Weights of a small mixture-of-experts language model, trained from scratch on English Wikipedia.
Experts: 64 experts in each of 9 layers, 96 GELU neurons an expert, 3 picks a token, a sigmoid router, a shared expert of 192 neurons.
Below are experts of layer 6 (counted from 0) of a mixture-of-experts language model. Rows are named router (the router's row for the expert), down (a neuron's output weights, with its number) and show model dimensions 0-191. Each number is 200 + 40 x the weight over its row's rms, rounded and kept within 0 to 999.
After each expert's rows: a language model's description of what the expert responds to. This comes from a sample of Wikipedia text that the model never trained on.

# expert 38
router,220,285,160,193,203,227,216,293,147,171,210,126,193,225,161,146,135,191,196,218,200,270,241,187,295,182,222,187,204,296,210,216,155,236,180,234,201,199,205,193,148,184,222,220,259,265,183,233,189,222,250,208,207,222,178,203,170,209,220,152,183,152,235,153,207,190,225,216,164,175,222,175,182,239,197,220,247,192,200,184,188,190,170,175,135,104,249,220,159,217,182,171,237,233,229,268,267,179,165,152,245,148,183,268,228,208,191,238,251,253,153,266,213,200,192,259,210,177,299,205,191,180,203,165,248,197,210,185,260,210,63,307,151,234,198,270,256,164,214,176,201,218,217,271,184,172,160,229,210,170,146,198,244,208,198,197,101,200,243,207,251,186,220,189,246,231,147,222,243,222,160,233,176,191,149,235,184,214,136,241,216,188,191,146,240,123,203,173,180,130,271,172
down3,225,189,206,192,205,179,193,181,193,221,163,237,250,157,176,205,197,257,157,180,238,201,178,185,185,218,182,150,88,222,211,184,220,251,181,268,150,245,248,215,193,147,226,214,194,148,202,213,206,236,169,184,213,177,242,179,267,205,194,166,241,183,138,194,141,244,201,189,204,248,246,231,182,270,195,289,217,230,240,177,189,242,175,257,210,262,183,240,209,128,155,222,192,183,172,139,126,174,205,200,150,232,195,230,158,174,189,176,211,173,138,235,207,286,168,94,195,208,241,143,225,141,203,228,219,207,291,256,186,189,174,167,260,220,207,270,273,209,268,160,128,161,193,189,222,222,236,229,165,241,128,173,171,107,208,198,220,240,242,139,240,138,156,153,161,281,229,233,185,164,178,258,233,243,158,228,170,198,227,230,119,154,178,94,198,171,200,238,259,241,200,243
What it handles: Prepositions such as in, of, on, at, during and along, in running prose, including sentence-initial In and On.

# expert 1
router,181,254,179,221,129,184,212,190,188,181,167,186,208,161,170,199,170,212,137,208,178,200,214,255,224,160,250,159,219,232,160,308,180,192,160,217,192,238,262,137,284,194,240,284,144,263,164,174,199,201,236,269,227,230,136,169,235,228,215,244,175,131,238,190,105,237,196,217,225,196,256,247,240,212,184,169,179,211,173,154,202,124,138,225,215,213,235,190,165,205,221,158,186,164,263,264,159,243,165,193,168,168,148,223,201,269,171,173,204,199,203,97,163,173,130,191,187,254,203,181,216,202,240,91,144,256,189,166,212,151,150,195,172,236,140,173,235,274,200,186,197,260,178,263,200,162,182,163,199,171,258,205,142,175,205,186,128,167,179,241,100,257,234,212,188,188,215,210,211,161,181,115,193,231,201,197,203,271,123,180,223,170,179,171,173,183,208,125,145,201,201,186
down0,132,171,182,225,205,230,184,240,199,159,188,167,181,264,143,177,161,260,156,216,262,259,190,196,193,181,200,117,105,187,281,211,258,184,186,193,204,208,147,133,161,150,135,184,166,224,193,297,243,152,162,180,216,132,193,199,201,194,194,158,221,209,177,153,239,244,226,221,253,178,165,211,166,217,87,196,218,196,235,241,203,227,214,223,166,183,196,81,216,144,184,204,261,249,246,215,176,208,159,176,169,225,210,245,189,178,190,220,174,164,178,240,282,198,151,142,196,250,235,198,109,288,178,234,193,191,228,218,193,180,202,205,236,282,271,210,182,209,258,154,184,264,237,262,186,207,148,103,217,179,194,201,252,194,174,147,208,194,181,191,202,200,129,136,166,240,114,196,146,243,199,157,298,199,180,171,182,243,239,234,172,237,145,185,193,172,196,188,212,242,191,198
What it handles: First piece of a word split into several tokens, often names or rare words, such as Ar, st, co, sp, Wil.

# expert 55
router,191,233,168,203,164,216,178,198,190,188,168,152,218,102,148,179,208,168,88,183,156,198,235,209,242,114,267,157,237,234,148,224,192,172,201,190,182,159,215,197,273,147,229,218,202,126,235,207,172,122,249,267,252,230,194,234,228,140,211,270,159,114,245,177,117,202,142,208,234,184,226,225,230,271,219,170,180,265,231,172,179,154,162,184,237,200,214,186,158,137,187,252,154,161,272,276,143,171,203,214,189,178,205,193,150,218,188,135,204,184,225,217,151,127,208,181,199,229,225,173,289,145,188,138,226,266,255,201,165,169,143,201,188,211,159,244,168,200,191,198,247,190,182,235,230,171,140,186,118,184,246,256,180,236,298,265,159,168,218,236,165,219,215,192,211,191,239,129,278,189,171,209,217,186,223,194,237,235,136,201,230,172,206,224,188,217,155,176,219,143,203,159
down0,201,187,270,189,218,159,175,172,194,200,138,167,180,213,189,151,151,223,287,191,187,241,164,180,203,209,210,218,220,143,219,165,244,226,184,195,228,198,175,157,147,230,222,160,225,200,100,267,157,183,142,270,155,231,256,212,161,187,191,192,240,212,186,168,295,187,214,222,137,269,202,226,189,199,180,270,178,233,151,220,190,213,204,220,211,238,147,201,185,201,202,209,201,203,109,92,183,233,158,115,242,239,152,226,260,194,284,199,209,196,127,162,246,193,159,181,168,196,230,207,179,301,231,264,124,160,206,210,256,212,169,256,237,202,145,212,155,205,205,204,199,266,182,131,262,165,185,233,274,227,174,259,232,239,153,161,217,277,233,222,184,156,196,235,257,187,161,245,177,182,166,211,195,236,194,168,151,166,205,281,111,174,183,231,202,168,210,306,242,205,184,224
What it handles: Opening fragment of a split common word, often prefixes like un, dis, ins, red, -c after quotes or hyphens, e.g. ind-irect.

# expert 35
router,185,185,199,216,181,289,269,228,219,159,190,177,292,162,153,156,178,149,182,152,169,200,153,179,171,256,198,154,223,207,274,169,204,239,181,257,142,217,244,173,185,207,270,237,218,122,175,206,211,169,195,237,201,268,248,197,141,220,191,132,257,218,234,157,180,198,196,186,215,220,287,163,218,238,154,253,189,249,219,135,216,212,162,228,194,166,199,218,211,203,178,246,205,209,237,206,217,241,194,207,184,101,215,220,226,222,166,313,203,142,207,233,248,217,63,137,134,236,194,168,216,194,180,216,198,196,205,200,218,196,173,263,209,203,125,190,174,148,167,207,177,190,198,169,264,200,188,267,186,157,242,237,208,197,177,110,188,174,289,204,229,217,250,279,222,162,198,132,271,268,116,253,197,215,203,192,238,220,183,232,224,162,236,152,219,178,185,194,136,131,162,160
down2,259,186,279,310,211,188,200,221,208,154,155,264,128,215,184,254,199,163,202,168,243,183,214,211,220,175,179,236,126,201,217,241,246,160,188,237,200,231,248,152,188,205,136,223,278,179,289,210,239,178,183,190,199,188,273,165,183,282,217,232,195,194,263,272,242,204,246,230,216,226,112,268,165,148,233,136,193,192,220,194,266,237,200,198,186,202,215,187,259,99,161,202,159,257,250,161,190,204,224,207,249,169,218,177,199,276,268,185,243,199,181,158,243,201,196,175,229,155,207,275,209,156,188,221,213,238,219,232,166,158,157,154,252,249,219,199,171,258,226,204,141,134,221,249,280,186,226,193,174,156,171,195,203,185,209,164,167,234,166,240,216,196,187,292,213,198,215,141,211,213,151,201,252,134,214,148,179,161,226,158,249,184,169,195,79,134,210,231,146,195,197,207
What it handles: Number pieces completing years and dates, such as 19-86, 20-25, 1939–40, and day numbers beside month names in dates.

# expert 27
router,222,228,100,189,261,193,198,209,128,155,141,170,254,190,103,232,165,205,186,183,194,236,242,197,290,149,171,177,172,173,143,182,230,205,185,148,213,211,172,134,232,196,225,220,229,203,201,186,225,219,205,219,199,270,128,212,175,227,296,238,123,131,185,172,232,219,196,186,233,164,271,164,161,216,236,190,222,193,208,165,210,160,187,201,169,253,195,178,128,151,203,166,203,131,234,224,193,279,202,177,207,190,129,251,222,211,188,182,235,255,210,163,210,193,130,151,194,215,280,176,199,153,239,203,229,220,170,176,276,263,221,236,200,316,213,209,246,156,223,192,186,137,226,297,256,194,115,260,198,206,253,181,168,187,168,207,146,195,244,187,195,181,213,200,256,199,142,177,180,232,192,220,136,228,223,260,231,214,240,234,277,106,187,157,239,213,219,185,159,187,262,151
down2,161,228,218,187,213,247,139,208,141,214,276,168,211,224,133,200,184,137,125,197,188,141,202,241,203,248,270,229,136,285,164,168,246,129,132,187,188,209,183,240,197,158,200,200,151,127,265,137,177,266,163,205,239,227,241,168,164,234,229,212,196,203,207,137,269,257,177,174,185,200,298,168,175,191,202,168,230,244,186,143,256,301,272,205,243,180,246,236,149,155,207,221,196,222,178,208,267,236,210,205,262,161,159,117,176,216,162,213,204,162,167,257,231,203,179,173,201,208,221,211,227,203,202,174,260,237,202,99,240,240,138,213,231,253,155,156,266,138,185,146,229,145,226,182,235,227,244,168,207,206,197,200,190,208,138,224,169,191,224,173,236,196,158,132,179,220,196,225,195,165,221,195,262,180,200,256,168,241,139,191,207,191,196,183,223,149,322,201,176,185,156,181
What it handles: First digits of numbers inside tables and statistics, such as vote counts, percentages, league points and coordinates, for example 62, 66, 10 in 100.00%.

# expert 29
router,147,162,188,141,183,336,199,213,144,190,224,196,191,190,209,248,227,198,231,168,206,182,218,209,220,198,169,218,212,148,250,203,134,147,149,190,202,133,184,242,274,161,245,263,177,151,202,172,166,202,157,265,206,193,177,265,195,175,231,139,171,207,194,173,127,186,129,148,240,126,226,165,151,206,177,284,139,277,240,163,168,146,196,190,134,172,205,139,159,220,181,170,110,203,185,164,215,191,185,149,209,200,207,225,203,190,151,272,271,231,239,165,159,181,160,169,215,135,292,209,246,135,159,120,229,239,238,240,235,174,184,187,151,218,207,195,158,229,255,175,206,257,120,197,181,190,186,215,194,154,264,236,280,198,274,134,188,233,216,171,170,229,215,214,225,186,131,206,165,242,151,258,181,192,206,194,231,223,213,180,244,191,196,195,164,186,177,159,141,138,178,156
down3,257,234,256,254,215,152,170,186,207,238,191,145,201,181,210,171,226,237,201,271,239,192,110,285,253,173,180,225,258,202,140,198,184,132,239,250,184,240,231,231,215,221,184,192,245,258,213,187,142,248,212,142,202,142,223,159,187,208,197,189,200,284,224,160,211,219,147,208,217,225,218,132,188,242,220,245,233,212,243,160,210,232,161,201,206,131,322,192,255,204,154,204,171,226,190,233,269,207,210,157,265,195,175,264,205,172,247,141,254,214,194,207,169,235,222,238,250,157,261,187,194,220,230,306,171,244,188,212,211,195,155,214,145,151,198,210,258,199,170,279,210,167,150,252,234,240,130,201,255,260,131,155,193,183,206,190,223,318,179,204,211,116,290,270,178,170,223,153,198,206,177,173,156,220,191,178,268,198,217,187,185,203,183,151,194,209,225,205,268,183,165,160
What it handles: Function words in running prose, mostly infinitive "to" after verbs like inspired or helped, plus that, which, who, also, not, only.

# expert 13
router,175,197,145,199,196,271,134,252,186,166,207,144,190,151,185,188,231,214,250,123,220,267,217,280,222,182,215,183,177,184,193,283,240,187,199,214,183,191,306,178,232,192,291,217,257,192,197,148,152,230,191,209,237,266,169,209,296,216,265,209,177,154,181,185,160,269,178,185,216,168,205,236,146,272,224,280,199,188,194,200,190,242,194,127,223,215,211,152,178,153,153,174,202,207,224,231,290,237,236,222,116,241,104,305,227,253,231,200,225,221,193,172,196,168,167,178,209,284,232,171,196,146,188,130,205,215,209,212,236,249,189,259,169,213,232,183,184,199,152,219,281,148,165,235,202,184,129,193,199,146,200,197,212,196,163,207,246,194,233,267,171,212,230,253,217,222,203,189,206,193,122,175,253,207,135,224,220,225,241,220,262,206,141,175,211,219,209,202,120,196,121,168
down1,228,254,303,255,170,157,202,217,174,144,305,213,205,261,205,131,164,187,145,204,243,208,193,139,203,170,258,244,222,219,175,259,155,231,222,223,207,172,229,246,166,221,175,177,175,176,189,220,282,203,125,196,179,186,220,194,183,198,198,137,227,189,232,146,222,170,219,235,188,222,163,213,162,166,185,204,215,174,142,252,241,198,211,185,171,223,137,241,187,284,237,189,226,322,203,100,197,173,261,234,231,206,188,227,163,171,199,212,142,206,186,172,198,237,151,180,259,198,167,192,176,203,245,202,171,160,244,183,200,210,244,216,198,242,246,159,252,135,203,134,206,150,225,149,176,153,249,199,156,160,228,245,246,244,143,175,235,73,170,201,212,163,204,193,200,243,192,200,181,137,217,113,233,209,183,77,112,242,229,193,174,145,182,193,261,185,158,149,186,194,182,198
What it handles: Prepositions after a noun phrase, like "Succeeded by", after, following, including, plus row-ending pipes and +/− signs in election or cast tables.

# expert 37
router,195,204,158,213,237,252,186,178,233,183,149,178,219,149,188,178,237,191,223,147,176,215,202,155,178,187,240,133,151,165,184,238,211,207,189,146,205,216,236,149,259,128,207,281,291,241,192,190,168,255,152,255,197,214,184,201,175,209,199,159,175,164,160,121,219,264,168,149,173,89,267,187,190,161,220,221,224,159,182,89,211,199,143,211,172,200,174,217,192,215,135,224,219,185,240,277,216,235,196,222,176,126,139,238,227,224,176,244,241,149,266,221,166,236,149,214,209,121,226,177,236,201,265,257,224,198,170,216,259,142,197,262,199,204,108,291,176,170,203,188,148,170,183,197,266,142,173,222,177,200,239,230,156,178,179,185,158,277,316,189,239,203,227,219,276,228,142,177,188,207,204,181,205,207,257,188,158,220,232,223,213,154,219,129,243,195,199,198,129,187,210,147
down0,244,199,218,268,247,168,156,153,234,122,221,209,255,184,195,214,248,239,148,236,222,186,190,266,216,162,251,142,206,270,171,155,226,304,168,204,193,212,147,155,215,138,206,193,220,171,156,237,171,251,195,232,290,201,183,190,131,185,235,225,256,190,198,177,199,233,262,156,198,217,138,182,198,273,187,174,194,139,159,222,277,275,219,183,234,210,123,119,200,142,251,139,196,213,101,143,204,180,263,238,182,140,173,140,157,257,211,167,224,182,199,173,135,147,188,184,250,223,224,171,220,215,205,146,209,197,154,221,180,205,224,187,183,209,199,202,185,167,205,131,183,152,271,157,166,163,153,156,195,193,205,173,196,158,173,171,203,180,215,142,139,202,102,254,161,234,234,180,208,188,219,192,142,263,177,203,249,169,319,159,215,180,188,185,157,237,179,211,215,193,128,178
What it handles: Numeric tokens such as 1, 2, 4, 62 in tables, scores, dates, platform numbers, formulas and chemical identifiers.